config = dict(
    num_hidden_layers=14,
    hidden_size=96,
    n_experts=8,
    experts_per_token=1,
    d_expert=48,
    d_shared_expert=64,
    hidden_act='swiglu',
    moe_layers=[0, 1, 2, 3, 4, 5, 6, 7, 8, 9, 10, 11, 12, 13],
    router_score='sigmoid',
    normalize_top_k=False,
    routed_scale=1.0,
    balance_loss=0.0105,
    balance_bias=False,
    scale_expert_input=True,
    init_std_router=0.00982,
    lr_router=0.00103,
    vocab_size=16384,
    norm='rmsnorm',
    norm_eps=1e-07,
    tie_word_embeddings=False,
    optimizer='adam_variant',
    learning_rate=0.00195,
    beta1=0.95,
    beta2=0.99,
    max_grad_norm=2.0,
    batch_tokens=[32768, 65536],
    max_seq_len=1024,
    train_tokens=603100000,
    max_steps=12664,
    dataset='wikipedia_en',
)
Below are experts of layer 5 (counted from 0) of a mixture-of-experts language model. Rows are named router (the router's row for the expert), gate (a neuron's input weights, with its number), up (a neuron's input weights, with its number) and show model dimensions 0-31. Each number is 128 + 24 x the weight over its row's rms, rounded and kept within 0 to 255. Numbers have three digits each.
After each expert's rows: "mostly gets" lists some tokens that are sent to it at least half of the time. This comes from a sample of Wikipedia text that the model never trained on.

# expert 1
router:178140072131122134162080190080157157110115156114128134165152133139085143098142143147166129155108
gate0:144095104121128148160123156081143155117164131178145134130134132119106137147095128168119191125071
up0:119136102155129077142164109127148114164123164134093126161133095106120157126112140123115120153068
gate1:152152191117141185067114132158137123107152130130114151160113143145116152138132123114121107148159
up1:100108115140117134164123104110110136108123094129158164101161127153126163104111115148117126106163
gate2:135141132110117165154129087167125104109128127117103167150132142145105079137129126120131168121102
up2:119136164121141136144142103130136155095113102115158139158110101176146119138097120152093126112176
mostly gets: " his", ", he", " her", " of his", " their", ", she"

# expert 4
router:116144103162119158116090099097146160142185148116103120131098156155143152116107113151098123168132
gate0:177140109113136080141119122151155097134136109163113104144141129108114159151107142142121131162117
up0:114071163162140135144105153086119109151154079143103118134156108122125133166098114073106105120127
gate1:170086108178152116138143128085172111135147135098107175147093145158086090123114145141136103118155
up1:113158077135147108140139129134117109122104134097072096129150139163136108085130116128131083148165
gate2:150149176114086119104112115102138153149124142159129128120107111161099112109103107150107129168113
up2:151169150151136109087119102110116140131114147152096076136117141131085094115110145165132143141125
mostly gets: "% |", "|  |", " | .", " |  |  |  |", " member of the", "| Party"

# expert 5
router:148145087124152125166145136123122126123118132109117147150140091143108156149098092127149163147131
gate0:125112121115139105147107118112151156136109106136119127066124163176118120140144136178134100130135
up0:152150130101134118138108137121130100141107121150127138117111138130108141124171114127112122087133
gate1:118132108125149115105123131140148121109129084098135112097154149171175134151126126099204165145138
up1:133118104112151126150149164145134153131090125111138153133112102095161151162121162076107147169134
gate2:125105109154108185103113141134127160166116131159110118139146110116158130137115166114147148161150
up2:169130125160103139167136151129079150106138123143104137125119084117129105155164094130151155131128
mostly gets: " F", " M", " J", " f", " V", " T"

# expert 3
router:129110121143193178147086169053162185163139138114098100123122148153149108098134105129144143123116
gate0:122112123117121118139094148088157158148163148119137122101120133157147125118098143116108141131159
up0:139123145158144160133130150105120101108141141130091119169146123107161129132124138153165149103125
gate1:143148134115145137108102130102125142123167137081170158174123112131126142148108108133113109107132
up1:154113116089129110126099149131102183123140121098110104096092134130101092103153119119135167136056
gate2:119104121128126163145130132117126169144143133112142138134139112135137133132126133105136093129100
up2:129121122146100159132122147136148121150114116110158151182164154124098134096153160123115129191095
mostly gets: " J.", " A.", " E.", " David", " M.", " Thomas"

# expert 0
router:145129101147133158178113152069143165129139116106120092166139094131119136138110094122144137136116
gate0:157139122131119138126130134125145135132162150122112171152085140172122094145138133090106128120077
up0:172157117160117144138146100147140171174084129117087152171149130151122112078167140112162165122153
gate1:104099097134122152108144113117165184127110150150170110143127169169083115147144095148089193120134
up1:134124093098144074131097159143126119070134121133136152106146101108117121129122143127096111142103
gate2:166081181106122131117137135099079088125120115121141128087140110127140103104175089117161132134134
up2:171130113105141119170135120080090120149146127171162134083102106156134103123126164108122171083090
mostly gets: "In ", " in ", "1", "2", " six", " eight"

# expert 6
router:194113121159090140126117130092136158107163131151160144138125139129119120117124055117092164158144
gate0:154097126136159131114127126123142155118102130114153137189148136088141141120167119131158122158098
up0:112131144130097142158146099108119113132134136167151109177072126124171147136087108180144134148106
gate1:170141131148131093120129132114085108085156172150108115137149171175082143128140095155154160135103
up1:165139110100174153136123098135131124152169108101124106172142128090095103133186092104139176137165
gate2:184108117137121117122107131110128150083136152133153090122107164112162093147152124163153094144112
up2:128136128159132124140159171129129143169164131199091144104148124131170130115119161142082154134134
mostly gets: " can", " con", " th", " Do", " As", " Part"

# expert 7
router:138107124138174136196087130127173157149128112104135125135118102180138109107086082115113112144142
gate0:158132167125085136179118116157088167156140160112125136151113098159151130097071105139140133127153
up0:109074132144136126159105141138116134105126152137152091163108152144112157100078161112134092126117
gate1:143148129130126131140165109137144123129097128148155152151076064154117135130127141141123088115161
up1:113142128152050168120129130131119096100103148161113118143123131109081148138129123138141110155131
gate2:135125109105121138166110147110126135164111124156145158165151086134150088122123117126169159131083
up2:138116105115130131137121125120117136082116127112120111105125130139125123117145130138105102068090
mostly gets: " time", " support", " form", " began", " found", " called"

# expert 2
router:144124115143170175154091132078117129094118108129139134097163098156132100148113141144100140097083
gate0:101141110157123116123078111130096106112156106084150101153180131158095179140116129146116096141149
up0:109087119090129139126096130119125145153123134148087136139162154104153117102136106134156115119072
gate1:085113121127129110122126119093114111107131130123141157117133123117143150098108111110092131119110
up1:099130118110181143110125138154140117124155121167111172133181138170127097112143159113073121119132
gate2:110095099144153135139162125087147166167126171097106109105130125108125159156082126090110115148143
up2:110146060134124147102136142157117147083120130148105127100137139069156163085146134119118113154126
mostly gets: " and", ", and", " was", "s and", " and the", " were"